config.toml
d_model = 384
experts_per_token = 2
lr_router = 0.000665
vocab_size = 8192
norm_eps = 1e-06
beta1 = 0.9
grad_clip = 0.5
batch_tokens = [32768, 65536, 131072]
train_tokens = 292600000
dataset = "wikipedia_en"
Below are experts of layer 8 (counted from 0) of a mixture-of-experts language model. Rows are named router (the router's row for the expert), up (a neuron's input weights, with its number) and show model dimensions 128-191. Each number is 200 + 20 x the weight over its row's rms, rounded and kept within 0 to 999.
Before each expert's rows: "mostly gets" lists some tokens that are sent to it at least half of the time; "gets" lists some tokens that make up at least twice as much of what it gets as of all text. This comes from a sample of Wikipedia text that the model never trained on. Tokens count by the router's weight.

# expert 7
mostly gets: " been", " 2017", " became", " 2015", " 2014", " 2012"
gets: ",", " the", ")", " in", " of", " to"
router,224,196,228,194,198,207,217,201,179,198,213,201,241,172,202,186,181,161,163,233,170,213,216,207,204,187,235,191,194,209,206,203,228,207,198,226,205,219,204,170,207,193,183,200,179,200,192,208,193,206,209,205,209,206,207,215,212,196,218,202,226,191,185,208
up0,202,196,189,192,197,236,220,193,172,206,214,216,169,194,177,186,187,184,169,188,209,202,194,188,217,223,194,211,187,179,222,165,218,198,184,159,222,188,190,185,205,191,180,188,199,175,182,210,208,238,215,192,203,222,167,206,209,166,173,224,243,193,224,216
up1,190,191,188,220,213,217,223,214,185,196,213,199,172,209,201,224,224,216,202,185,149,198,206,224,150,156,186,191,207,171,175,243,180,220,240,196,172,169,224,207,201,213,187,207,193,221,205,200,224,208,196,206,217,184,211,193,202,200,230,243,161,187,192,187
up2,173,203,192,199,175,207,243,194,219,202,248,202,218,219,208,181,182,188,172,183,222,201,221,231,220,204,178,175,191,165,195,165,195,227,183,198,206,185,199,214,192,201,193,210,183,210,233,194,179,212,179,189,177,168,194,215,186,164,146,201,199,181,210,191
up3,174,177,188,216,206,226,202,209,215,186,213,154,213,211,180,225,172,199,216,219,199,204,194,175,216,223,195,167,204,229,182,245,200,209,222,187,204,220,198,197,211,183,169,169,187,227,242,183,176,185,219,190,165,182,220,200,187,190,207,222,212,214,210,198
up4,199,234,184,206,159,183,188,195,186,204,219,197,190,183,206,198,197,188,236,213,204,188,160,187,208,190,225,177,205,167,170,209,179,182,201,206,153,201,171,215,184,209,195,231,184,212,209,200,169,186,206,217,217,170,202,220,219,202,222,172,205,207,191,206
up5,220,189,213,198,202,187,182,216,203,186,204,171,175,194,209,212,208,200,218,206,174,208,227,225,163,199,210,179,178,175,198,159,203,201,180,195,190,197,206,196,207,182,234,186,169,212,203,208,181,158,225,196,202,215,218,207,210,175,215,213,184,190,180,223
up6,180,174,194,205,159,178,154,225,206,216,206,190,202,208,154,226,188,250,211,197,209,172,218,183,177,217,177,192,185,198,163,205,207,189,211,179,182,194,201,214,161,210,205,164,209,226,204,206,254,239,227,208,159,217,228,196,196,195,234,193,211,211,206,207
up7,231,218,211,207,247,220,221,215,156,182,211,226,190,209,201,216,189,193,210,177,191,205,155,192,180,211,194,193,158,211,175,213,199,210,204,198,221,194,205,199,170,175,224,194,195,174,222,218,207,223,195,206,194,148,243,179,192,212,220,239,175,213,252,206
up8,179,189,202,194,173,218,212,161,203,182,194,190,197,224,161,192,216,177,206,160,180,181,192,176,192,203,162,217,166,184,181,174,190,197,164,197,189,186,188,186,223,184,232,204,207,194,241,195,199,163,234,184,204,221,165,216,214,198,204,204,189,167,183,192
up9,200,219,211,223,208,157,207,183,228,183,181,236,192,183,207,196,201,210,209,182,175,198,200,194,164,189,185,212,202,209,243,194,186,176,217,226,225,221,205,217,214,173,225,217,197,193,222,196,165,199,157,178,194,195,176,216,186,172,246,189,206,226,222,202
up10,199,253,219,208,204,240,180,202,187,200,238,175,177,197,223,231,176,212,192,176,151,197,204,181,220,201,216,207,175,232,214,237,204,228,219,199,222,151,186,180,176,189,222,198,190,176,196,227,203,164,205,193,169,209,171,186,221,201,179,220,200,192,204,185
up11,175,223,180,165,249,216,213,194,201,212,194,150,168,200,207,204,197,188,238,197,186,192,186,210,173,216,211,176,180,168,181,210,205,180,187,182,207,193,198,227,205,214,228,218,193,232,209,241,213,179,169,204,207,167,179,176,210,218,229,199,174,212,208,174
up12,218,173,184,183,184,183,203,196,176,233,162,217,208,239,204,255,192,192,217,181,224,209,171,204,169,233,233,163,216,223,234,223,206,208,211,164,237,205,200,231,172,189,209,183,190,204,213,168,198,195,200,202,216,204,235,197,212,219,217,216,181,136,202,213
up13,232,183,184,185,232,222,251,224,205,213,215,228,193,217,228,198,192,206,206,211,218,185,196,186,213,209,198,186,217,254,203,151,230,189,184,174,138,186,180,230,191,176,191,199,205,211,232,220,176,173,183,212,194,212,202,240,195,208,216,191,210,214,218,213
up14,195,222,193,211,187,179,222,236,206,205,217,218,198,220,178,211,191,197,196,151,188,228,177,197,197,181,180,181,177,217,203,226,220,185,193,204,211,194,216,176,179,231,240,226,225,206,194,193,270,222,200,179,184,194,232,190,202,211,194,197,164,228,231,213
up15,224,157,168,223,206,176,208,200,219,199,208,208,196,223,222,222,242,146,200,185,208,209,178,190,214,195,245,204,234,191,209,182,220,199,218,195,240,234,213,220,184,169,217,171,209,235,193,202,195,247,162,187,217,220,182,214,190,195,239,190,200,191,216,228
up16,213,220,214,196,205,223,201,176,213,187,218,222,203,173,218,170,198,207,196,207,191,195,214,204,171,200,207,173,181,185,207,180,212,239,182,224,203,170,184,190,190,200,140,226,199,209,196,217,207,184,189,212,174,200,213,180,202,167,206,191,200,208,204,225
up17,200,203,206,175,195,217,199,176,194,222,209,218,200,228,223,188,226,183,213,219,158,234,169,187,168,192,206,214,238,217,210,227,154,172,202,198,234,202,190,209,226,206,201,183,179,179,228,209,186,223,195,226,215,259,201,195,199,166,235,232,189,194,207,195
up18,210,238,222,208,218,186,220,221,188,235,178,189,208,185,193,239,186,187,220,226,166,214,164,187,217,179,196,149,153,243,201,218,184,189,216,181,235,200,186,219,209,188,205,233,233,207,223,215,187,206,237,198,214,149,198,193,196,215,215,250,178,200,208,180
up19,217,180,168,186,221,172,233,200,223,212,183,197,204,187,162,194,204,199,232,171,176,195,225,230,160,180,198,226,178,184,218,216,197,204,180,199,177,201,210,202,196,199,226,231,220,227,206,252,217,214,150,186,224,216,242,185,172,246,209,231,155,184,215,205

# expert 5
mostly gets: "ation", " League", " series", " film", "ment", " Team"
gets: "s", "'", "ing", "ion", "\"", "ation"
router,205,179,180,182,174,186,212,197,169,231,226,207,215,237,212,205,196,233,200,189,172,204,210,232,174,238,191,204,211,188,182,185,186,189,214,240,223,194,174,208,189,184,199,199,210,192,220,243,230,205,186,220,174,224,199,207,218,206,196,184,197,196,217,213
up0,209,185,155,165,231,179,210,200,178,239,179,178,187,179,179,224,210,166,214,230,210,193,189,195,205,171,216,204,211,228,222,183,178,230,204,163,188,240,211,210,182,205,208,175,211,190,214,190,175,191,200,188,209,180,186,191,197,190,218,193,199,201,220,206
up1,205,211,168,204,200,210,194,185,212,217,173,162,193,197,212,204,182,171,207,227,223,227,191,231,183,173,240,151,195,224,215,230,173,220,185,171,202,180,181,197,207,211,218,181,223,203,187,184,181,215,192,179,208,222,179,199,174,182,179,204,162,198,196,207
up2,229,221,165,194,197,185,190,160,205,216,165,195,196,235,188,207,230,176,224,178,197,203,146,205,189,183,215,145,179,192,186,211,180,168,180,203,163,184,210,180,164,238,173,218,215,192,222,210,203,204,205,203,218,223,220,201,234,220,186,197,189,182,255,206
up3,190,211,231,193,199,204,165,200,210,162,201,204,198,223,178,201,182,193,193,203,200,180,166,212,193,205,208,188,204,237,174,208,204,208,187,164,184,189,197,241,223,218,192,196,231,202,161,190,189,188,187,201,166,188,243,199,195,189,194,196,193,190,206,201
up4,195,219,163,206,186,193,178,187,232,223,196,230,170,207,196,222,194,191,221,199,214,170,210,220,194,184,189,164,252,189,228,234,203,217,195,194,190,208,166,235,197,183,203,157,215,176,177,179,185,197,183,175,240,187,185,217,201,196,152,182,189,198,221,179
up5,200,199,175,217,164,209,232,212,211,209,222,192,208,224,190,224,190,201,204,237,196,206,184,185,201,211,211,200,202,226,184,185,208,235,163,187,203,179,198,194,204,208,230,143,177,219,229,210,182,268,187,214,204,244,210,222,194,204,233,210,196,161,186,190
up6,204,193,192,190,209,175,187,220,221,198,218,182,170,229,168,224,198,202,185,199,212,215,181,198,194,201,219,193,220,209,217,205,229,161,198,164,235,223,205,208,159,175,243,208,187,195,165,174,193,213,209,196,195,194,211,168,239,227,208,231,190,213,212,202
up7,182,245,190,192,178,175,186,223,240,229,170,194,166,210,172,207,219,187,212,223,207,179,187,197,223,232,219,195,178,181,220,184,183,209,217,231,214,203,193,188,220,189,185,225,177,226,231,194,199,190,221,181,166,205,251,200,178,224,201,199,188,193,206,214
up8,207,236,179,201,173,234,192,236,191,214,215,245,201,199,214,163,188,184,169,201,209,192,165,221,203,200,185,196,152,182,169,205,190,187,230,186,201,221,223,237,176,217,219,188,204,195,223,180,191,220,204,195,194,186,217,198,215,174,218,231,186,205,173,195
up9,220,215,180,207,184,185,211,177,186,196,172,209,210,195,195,181,188,211,185,200,233,190,250,203,240,233,216,198,197,151,228,210,233,229,203,183,177,191,195,210,169,179,252,210,196,211,213,222,182,225,192,216,188,246,186,171,191,193,193,182,193,214,193,194
up10,184,213,171,198,188,222,202,190,188,192,190,183,193,182,223,246,184,223,211,178,190,171,241,214,191,202,218,182,232,165,185,225,227,198,206,199,211,166,171,258,191,208,181,218,207,212,200,198,160,162,213,192,213,218,218,195,235,175,229,192,183,207,220,209
up11,185,181,182,224,183,200,199,207,221,199,203,229,248,174,162,211,232,204,198,178,196,213,204,234,194,206,210,218,187,210,208,174,185,191,225,204,205,206,175,190,183,221,198,207,213,196,192,223,179,201,188,179,206,209,224,206,207,215,223,219,218,227,187,210
up12,173,238,209,193,212,173,188,194,222,197,219,223,219,170,193,191,210,216,192,209,224,229,204,194,196,179,211,197,186,204,224,186,204,179,195,211,194,215,187,194,184,242,178,211,203,203,216,230,212,226,200,208,222,213,235,216,187,172,183,225,177,208,189,196
up13,207,223,197,183,230,179,144,206,209,222,196,198,204,179,182,192,202,199,186,151,175,188,173,196,185,230,197,168,190,201,195,238,194,200,225,184,161,181,203,216,199,201,230,175,202,198,199,217,178,211,196,195,226,220,211,155,131,173,216,192,206,164,184,206
up14,173,219,213,180,202,219,249,229,181,222,203,182,208,185,202,210,176,215,193,234,208,179,185,178,240,221,209,197,173,173,188,187,181,211,191,191,176,182,199,227,206,142,227,202,179,234,202,217,192,203,186,178,155,206,199,223,224,167,213,198,180,218,195,222
up15,217,188,196,186,225,182,195,177,234,223,183,156,200,229,191,216,195,221,191,183,200,193,173,213,198,197,189,188,197,206,237,203,204,199,205,197,201,213,188,192,181,194,199,175,138,187,187,215,212,198,181,184,191,198,231,195,195,201,208,205,198,260,217,207
up16,185,219,171,209,235,209,146,170,226,164,166,192,178,196,206,208,200,205,198,227,189,182,198,196,164,208,204,188,194,187,229,197,179,217,158,198,213,190,173,222,225,196,207,216,204,226,174,196,203,187,206,222,241,189,207,179,196,173,224,229,238,203,170,203
up17,199,212,194,187,195,203,244,165,213,200,211,183,187,185,179,198,190,214,181,183,209,187,212,186,203,218,203,139,193,180,218,202,240,186,210,222,199,225,203,181,196,209,229,182,192,216,211,188,176,219,188,199,216,208,213,200,163,203,200,228,186,177,189,192
up18,188,191,200,194,176,186,178,196,209,215,236,186,203,213,164,176,207,188,211,182,232,198,213,233,195,218,208,206,204,182,231,210,223,164,204,217,177,183,206,209,170,211,211,220,210,169,181,218,185,204,202,195,220,235,240,247,172,186,191,205,194,197,230,206
up19,195,194,224,186,228,191,191,200,184,179,219,174,204,232,199,160,166,182,213,216,208,201,162,254,183,171,222,188,170,209,201,194,199,166,202,218,196,224,192,176,217,173,213,174,218,192,228,216,205,210,214,196,191,166,224,234,194,201,198,218,164,195,223,198

# expert 6
mostly gets: "\n", " (", "–", " \"", "/", " p"
gets: "\n", "-", " (", "\n\n", "–", "  "
router,183,222,190,230,202,193,179,189,205,169,194,186,202,252,216,196,176,202,223,232,239,184,203,183,202,221,175,188,198,176,219,191,172,188,161,214,200,179,192,215,168,204,223,209,214,186,212,181,199,173,189,220,212,196,231,212,200,190,201,186,198,189,203,222
up0,178,171,182,206,156,163,196,215,175,166,216,183,166,186,198,199,219,189,172,207,203,198,241,248,182,204,186,200,190,227,226,172,191,189,194,202,222,222,192,190,186,192,209,203,214,196,184,198,189,232,205,189,196,167,203,211,210,213,192,238,201,204,208,196
up1,217,222,211,216,214,217,188,188,190,228,229,200,179,210,190,173,194,198,192,191,221,203,206,213,209,188,213,189,177,201,174,207,220,156,189,179,191,205,174,220,221,192,183,222,168,197,176,201,205,232,193,218,205,199,223,229,201,171,231,205,178,183,228,217
up2,240,184,184,197,218,214,215,196,238,178,210,251,193,201,152,208,220,228,213,195,208,218,199,209,187,193,227,200,206,171,230,159,174,204,214,183,217,198,244,172,205,222,166,189,186,228,212,212,231,238,197,196,191,199,179,197,204,188,200,205,203,155,225,196
up3,201,189,156,210,199,190,204,203,212,198,224,204,181,169,187,215,233,202,209,197,217,195,185,177,177,218,221,171,247,199,235,171,206,189,204,182,217,214,188,212,179,209,202,185,219,193,175,207,178,184,220,172,212,185,185,177,216,212,210,189,174,231,225,214
up4,205,196,213,189,221,189,194,179,168,211,179,160,191,188,197,192,197,179,211,177,189,222,225,201,205,218,204,172,183,209,187,185,202,219,245,207,214,203,171,228,189,199,207,200,172,215,187,214,213,198,219,184,204,236,234,210,172,196,199,168,188,240,191,213
up5,168,210,160,172,194,198,222,240,211,219,197,213,190,194,194,225,199,210,178,163,205,203,192,206,183,209,177,197,197,231,236,169,216,187,196,214,200,183,189,208,207,198,172,211,186,226,195,217,228,201,194,209,194,180,232,205,221,174,221,224,189,209,205,172
up6,223,230,207,210,206,190,219,131,232,172,199,189,179,216,180,177,216,193,215,171,173,189,188,199,183,226,222,203,163,230,186,231,179,187,194,205,192,204,213,218,175,188,254,180,200,189,230,209,226,248,217,194,198,217,214,195,195,170,187,193,216,204,200,198
up7,181,200,211,184,159,205,212,186,203,207,210,183,194,237,209,227,208,212,187,171,199,190,205,226,213,189,197,205,194,220,180,179,197,181,140,163,217,163,186,217,149,203,207,180,199,203,146,231,207,192,208,207,177,218,191,190,184,167,185,204,183,194,208,237
up8,192,221,199,171,177,195,200,198,208,171,213,206,205,200,194,241,201,182,189,173,186,180,179,211,187,218,203,205,241,196,172,210,215,201,200,204,243,196,185,186,180,172,192,217,200,199,206,221,241,204,218,179,187,180,182,197,250,220,216,195,188,177,188,178
up9,220,218,200,199,190,218,223,221,197,221,192,225,214,218,207,215,208,192,229,198,182,179,190,192,192,206,167,216,186,231,192,196,189,237,186,191,229,201,186,199,216,156,216,201,194,224,267,223,148,202,169,185,210,182,192,210,197,207,234,211,204,203,255,175
up10,243,224,186,194,223,209,209,182,193,200,197,201,207,191,196,180,210,196,217,188,179,225,221,227,204,169,192,161,178,200,172,207,190,198,231,197,219,219,208,179,192,212,208,204,196,207,180,218,211,209,171,162,176,209,240,226,188,167,178,163,185,182,185,170
up11,166,211,172,207,203,212,213,157,237,210,228,212,196,201,210,239,221,218,153,224,174,157,187,175,190,184,213,186,208,224,198,244,210,192,191,183,208,223,235,204,200,195,207,186,181,207,203,210,207,218,192,208,192,212,198,205,204,199,216,203,196,199,199,191
up12,221,172,189,192,185,224,199,207,174,240,210,188,195,226,206,193,222,198,178,165,221,228,215,208,207,210,231,182,221,196,183,210,211,221,199,222,184,228,214,191,190,193,216,182,146,203,196,203,230,197,175,209,225,192,182,181,222,185,174,208,211,186,230,187
up13,209,213,188,171,237,193,180,198,245,230,242,191,210,219,196,205,201,200,238,174,197,250,154,191,181,189,175,200,254,234,201,257,191,171,182,198,172,254,174,225,214,167,216,245,183,228,183,198,200,189,188,199,229,219,195,204,176,180,208,219,209,223,209,222
up14,182,216,161,219,176,200,207,190,217,217,191,211,185,188,174,183,204,177,166,187,212,202,183,225,181,213,197,204,245,196,214,218,184,183,205,200,182,194,179,188,200,215,173,182,155,232,201,222,195,188,149,193,197,211,195,160,199,213,209,173,205,201,224,204
up15,240,223,176,183,161,230,199,226,194,192,187,224,201,206,217,233,227,201,180,188,201,201,204,179,204,205,177,176,203,167,204,227,230,210,222,165,178,187,215,190,220,199,181,215,213,207,184,198,204,202,183,224,179,203,188,152,184,203,172,190,175,209,216,211
up16,228,224,196,174,204,197,227,208,200,197,216,216,149,203,190,164,191,212,218,197,214,225,179,205,174,210,204,190,207,191,201,202,241,196,199,143,201,207,224,172,208,195,230,207,220,179,220,200,186,196,185,176,225,232,171,196,223,179,189,195,196,207,187,245
up17,179,158,187,181,231,153,210,188,247,189,167,195,194,241,180,221,222,206,213,212,211,213,224,191,193,182,200,164,201,157,207,239,258,181,226,198,193,188,206,211,191,185,200,207,185,221,188,194,202,206,186,184,231,240,201,174,202,228,205,191,200,215,201,189
up18,238,223,199,176,175,225,198,190,219,179,221,202,211,189,194,232,232,229,202,158,203,232,196,190,207,219,215,204,186,195,208,149,218,214,227,215,206,204,205,229,215,234,199,188,210,204,220,207,218,200,235,185,218,213,227,181,221,188,183,186,185,190,224,201
up19,186,207,185,188,207,221,211,201,166,203,222,203,181,171,208,208,200,185,185,223,192,205,203,201,203,224,193,188,208,219,155,203,185,217,201,238,202,233,201,194,204,194,203,184,210,238,159,196,188,209,211,218,175,215,193,202,194,182,230,191,202,225,209,214

# expert 2
mostly gets: " and", " a", " or", " but", " &", " States"
gets: ".", " and", ",", " a", " |", " of"
router,224,242,192,201,226,221,180,236,190,197,181,208,191,166,200,210,177,171,246,225,195,219,190,208,203,200,207,223,213,168,198,164,199,189,189,162,186,211,229,222,156,216,203,208,210,206,220,205,203,231,201,197,188,157,184,183,219,200,237,208,168,215,186,173
up0,198,205,177,187,206,188,172,223,201,196,196,173,190,237,188,184,198,181,216,198,217,202,180,220,217,222,225,175,210,218,169,177,192,167,192,215,181,187,228,168,204,196,196,200,209,215,216,236,191,207,198,180,206,181,183,145,191,209,205,204,188,190,230,216
up1,204,212,193,203,183,208,211,235,214,181,241,190,220,223,198,195,196,206,172,197,208,169,210,226,207,196,193,199,200,188,189,190,222,192,223,237,202,172,207,185,196,173,231,151,180,183,208,197,152,221,188,190,170,230,208,207,176,176,165,184,177,158,189,220
up2,149,213,188,196,205,182,209,183,209,223,214,211,174,198,191,202,212,198,194,196,236,227,194,207,171,185,184,178,181,190,199,218,209,234,187,171,199,230,210,197,215,202,202,210,211,180,181,216,189,187,172,185,198,215,161,202,202,182,205,187,189,206,192,223
up3,153,232,201,207,202,216,187,236,231,216,201,217,192,205,187,264,195,227,190,192,169,209,190,223,197,207,182,185,214,200,218,199,195,204,192,187,193,230,196,198,190,194,222,213,234,216,156,196,200,211,177,192,175,182,201,183,217,179,187,219,196,201,215,197
up4,203,208,207,191,207,154,179,189,217,238,203,240,214,199,208,189,190,204,213,202,166,210,177,209,200,205,217,203,202,187,224,152,217,176,220,219,232,198,206,201,217,215,226,203,242,182,194,214,194,203,213,216,194,185,191,159,186,205,172,220,170,159,224,226
up5,228,204,218,177,202,193,237,191,214,196,226,194,200,193,190,210,190,217,221,194,203,177,185,188,217,217,206,168,187,206,194,212,168,215,194,192,211,202,197,193,218,199,186,154,206,209,196,213,190,224,162,221,178,158,181,212,195,175,200,211,194,220,205,179
up6,164,199,202,211,196,205,243,196,212,215,217,204,207,196,172,235,197,189,207,188,216,186,193,205,184,189,221,175,210,231,197,196,197,197,193,226,205,220,207,214,218,181,202,195,220,183,208,209,212,196,188,157,190,185,198,178,221,165,235,188,208,196,205,187
up7,244,186,218,180,209,213,207,181,222,224,202,198,231,196,180,202,161,239,189,207,171,179,197,184,173,219,197,205,204,213,178,228,215,184,196,183,254,186,181,179,216,210,188,209,197,190,216,195,202,194,225,187,222,192,206,208,208,208,200,220,202,201,203,233
up8,203,204,204,194,202,209,220,200,228,195,200,206,199,196,199,234,226,220,214,201,213,223,200,173,240,197,200,227,176,228,161,175,179,194,182,200,166,193,222,144,170,182,206,211,212,188,229,204,233,228,189,159,188,177,180,207,208,197,216,196,223,228,203,171
up9,223,203,198,196,186,172,214,174,221,182,227,224,197,222,164,171,211,194,208,176,182,199,199,185,169,255,207,199,186,188,203,181,194,205,247,206,226,194,184,196,208,223,210,213,197,214,191,210,218,231,209,199,191,193,203,186,178,145,226,245,194,212,216,195
up10,215,207,166,206,207,179,191,212,207,217,168,190,173,222,196,172,210,178,231,208,229,211,200,227,207,196,197,206,212,180,190,204,178,162,203,204,180,213,204,179,180,216,183,219,212,234,170,219,191,232,207,166,230,228,180,202,241,182,195,211,221,227,203,203
up11,201,204,178,194,218,173,181,217,259,206,217,188,204,186,214,211,227,196,182,195,184,211,221,203,167,234,178,214,197,188,192,213,196,203,212,176,190,189,163,173,181,193,207,165,179,205,184,188,198,236,162,196,211,172,208,167,216,189,203,217,215,197,193,194
up12,205,220,184,188,170,191,169,232,229,220,179,200,204,196,176,251,197,204,209,196,182,184,199,197,191,208,233,196,189,184,234,185,200,201,198,206,214,208,218,220,210,163,214,212,228,235,193,210,212,235,214,209,175,211,215,213,200,170,193,200,186,202,193,211
up13,265,202,194,166,197,211,216,202,237,171,201,197,191,208,196,163,202,228,187,205,192,207,217,227,190,219,197,172,163,236,214,176,205,180,220,201,213,167,178,234,220,176,216,195,176,178,192,199,201,206,176,220,188,246,211,208,192,208,208,188,207,215,203,208
up14,202,198,191,202,200,212,183,167,223,212,195,175,217,203,196,221,205,205,200,176,184,185,223,213,185,233,201,187,173,195,210,213,197,158,195,199,223,177,199,163,229,182,216,148,185,191,209,194,177,220,215,200,240,161,198,170,186,185,197,182,218,203,212,223
up15,185,200,173,184,161,223,226,206,200,219,215,185,176,199,216,202,191,164,197,207,180,194,156,168,206,187,165,164,180,203,234,232,224,207,162,190,193,191,202,230,175,227,202,210,179,208,250,194,195,202,188,231,196,208,222,171,202,202,215,208,159,172,194,255
up16,185,200,209,230,173,131,197,203,224,231,159,151,198,253,181,233,236,180,212,187,193,219,195,183,191,215,212,205,198,191,214,197,188,178,183,188,201,223,177,201,174,192,207,191,178,193,227,194,183,234,204,196,214,203,180,238,203,199,200,216,184,214,192,186
up17,224,224,199,240,190,203,187,222,186,206,191,210,206,208,202,190,178,170,206,218,192,204,181,184,198,205,217,179,204,165,176,183,182,194,227,185,212,211,197,188,187,177,197,221,210,207,206,224,226,245,217,185,221,200,209,206,177,165,193,241,171,207,163,189
up18,211,194,220,185,185,181,189,185,216,195,197,240,172,207,198,168,202,203,171,224,209,215,183,219,204,186,160,208,195,240,209,182,194,184,174,224,200,189,181,203,214,190,193,215,196,198,189,212,212,240,197,216,235,184,183,196,161,217,222,203,161,187,189,186
up19,175,190,194,175,194,207,220,189,236,223,199,206,186,233,164,207,195,181,191,191,195,191,172,198,198,235,178,210,205,195,197,179,184,207,225,169,215,203,213,242,231,212,224,208,224,203,190,219,229,235,175,205,222,230,193,212,209,171,177,208,180,211,205,227

# expert 3
mostly gets: "si", "″", "vi", "ti", "dr", " Li"
gets: " |", "=", "ti", "si", "M", "W"
router,170,200,191,183,213,197,199,210,225,187,192,195,193,198,194,207,231,190,218,179,210,185,200,204,191,152,260,198,188,221,223,193,223,210,197,186,198,199,175,189,255,201,191,190,209,204,190,182,192,163,164,185,223,209,196,180,173,186,222,220,206,196,199,194
up0,228,222,215,206,190,193,199,197,195,176,218,167,187,213,187,182,231,177,160,213,207,202,192,210,194,227,247,198,171,176,224,186,207,197,243,198,225,200,189,197,181,200,212,215,223,175,197,214,204,189,201,183,200,213,208,206,158,204,214,176,206,203,189,185
up1,216,192,188,216,202,212,196,210,191,175,205,156,195,188,208,210,221,197,193,187,194,167,194,160,186,197,246,175,216,184,236,166,180,197,203,191,222,186,209,186,185,212,179,186,194,198,220,229,212,205,176,230,177,186,224,226,216,209,209,223,211,186,181,233
up2,213,202,206,222,207,231,209,168,213,192,191,193,206,192,195,213,192,167,180,200,185,258,192,210,196,209,221,204,172,205,169,242,191,206,212,228,199,234,152,231,189,173,216,188,200,208,193,210,165,180,196,219,210,167,200,209,188,216,200,187,204,212,193,205
up3,234,223,156,193,205,210,196,207,235,205,190,209,214,179,171,221,215,182,193,186,211,184,192,198,207,213,196,167,178,171,221,170,195,218,226,193,204,186,196,211,184,224,204,194,196,203,204,203,199,231,224,172,222,231,222,200,195,171,193,200,191,189,243,179
up4,244,226,230,211,204,191,252,164,171,214,233,205,183,224,216,202,203,182,182,185,162,190,165,211,217,206,222,198,228,235,212,198,188,170,241,209,178,256,187,221,233,195,207,187,193,186,205,208,184,205,223,153,213,226,209,229,178,181,207,192,211,213,178,203
up5,228,183,183,185,197,210,220,200,216,220,186,159,202,219,170,220,179,224,203,160,211,234,180,230,205,207,198,157,192,211,206,213,177,214,222,189,179,219,185,198,226,200,201,189,235,218,204,211,168,215,159,178,146,184,238,213,210,211,202,178,189,229,223,232
up6,187,175,207,172,209,195,209,189,197,200,150,220,153,191,210,192,220,202,205,175,229,222,186,185,222,205,229,180,201,216,200,199,178,177,228,224,180,199,168,189,175,189,201,197,212,206,180,199,173,193,193,208,247,201,204,183,208,168,184,208,176,210,188,188
up7,239,190,175,199,185,223,210,197,218,169,185,177,183,195,255,224,186,163,202,191,179,201,235,210,187,215,255,171,195,184,225,193,180,202,210,207,190,185,203,179,225,216,200,195,185,209,216,215,194,193,184,197,201,196,195,202,201,214,209,168,205,177,215,184
up8,197,177,200,176,214,185,195,188,170,217,220,148,227,192,188,185,184,216,180,217,204,206,193,207,190,203,193,181,212,213,188,180,209,160,235,175,203,210,225,189,181,202,185,206,213,191,194,205,172,196,190,205,186,207,253,187,228,183,203,191,194,198,213,204
up9,202,190,204,211,170,198,240,172,219,193,166,197,218,219,222,208,190,228,212,164,207,199,201,207,237,210,200,230,166,205,203,190,158,191,212,227,173,202,173,213,173,193,208,200,191,196,208,201,182,206,181,193,193,214,200,165,239,215,206,235,198,190,184,187
up10,211,168,206,166,182,247,183,205,221,195,210,217,161,207,202,222,213,190,173,214,196,189,212,225,214,228,195,205,204,185,203,212,184,188,192,186,220,209,180,174,196,189,203,227,237,222,210,205,180,210,203,222,170,205,222,186,195,196,212,195,212,186,205,202
up11,207,245,213,195,214,193,163,196,210,259,200,232,247,220,196,206,193,193,176,155,157,216,190,196,188,203,196,226,180,214,214,204,150,192,213,199,160,233,205,199,201,179,202,231,185,176,153,200,187,219,204,220,221,226,165,192,209,187,176,171,190,185,156,230
up12,216,206,212,245,200,203,214,222,188,188,220,208,209,190,185,224,183,209,210,169,166,172,199,214,200,240,218,171,222,192,238,182,201,183,183,187,218,167,205,209,226,167,215,200,154,166,214,211,176,218,193,177,184,237,199,202,164,203,191,214,181,188,201,182
up13,214,194,189,207,201,170,216,222,227,216,217,189,199,198,193,221,237,182,211,206,206,179,186,194,151,205,211,181,136,194,248,187,213,191,219,215,212,193,216,178,184,206,185,173,223,219,227,213,170,206,234,224,214,194,173,197,162,162,194,202,179,192,194,177
up14,223,212,178,175,190,200,187,236,212,217,200,179,198,241,210,197,188,184,181,204,176,185,201,177,219,218,187,185,226,223,178,267,185,213,223,224,227,204,185,185,201,208,205,167,204,176,191,197,201,224,200,198,177,192,174,218,214,210,198,201,212,184,184,255
up15,176,213,187,202,205,197,213,218,189,235,171,209,178,232,190,176,160,215,219,197,200,196,193,193,191,190,181,198,185,200,182,233,209,199,230,170,163,212,206,196,189,172,203,164,172,223,185,199,196,184,194,168,185,201,181,182,190,155,197,199,173,201,186,179
up16,200,172,188,193,187,205,189,205,192,225,227,200,215,217,177,196,218,168,205,211,192,197,205,209,177,204,207,176,192,178,197,214,229,197,186,200,192,207,203,208,197,220,184,204,232,214,234,227,206,206,219,179,194,187,151,195,216,201,204,170,195,165,220,199
up17,205,196,186,176,193,203,201,193,195,210,224,224,169,233,172,150,231,150,198,236,155,226,192,203,195,211,209,190,213,182,213,207,222,174,218,191,156,176,203,195,178,226,188,175,171,223,215,194,184,193,191,190,177,204,202,202,222,194,223,180,183,174,234,231
up18,197,212,172,182,175,172,198,173,181,189,191,225,194,243,189,182,228,211,186,187,210,189,182,205,210,195,239,191,182,212,199,219,193,181,199,168,192,205,189,186,199,184,182,211,190,179,228,206,175,207,221,198,225,210,194,206,231,152,194,225,185,204,233,218
up19,207,215,217,199,195,179,215,192,199,187,207,185,194,221,234,206,205,237,176,226,189,162,190,191,182,189,187,186,183,186,172,205,197,193,218,148,226,221,199,167,179,166,221,188,181,201,182,214,248,240,190,181,205,209,227,196,210,150,193,241,214,226,208,214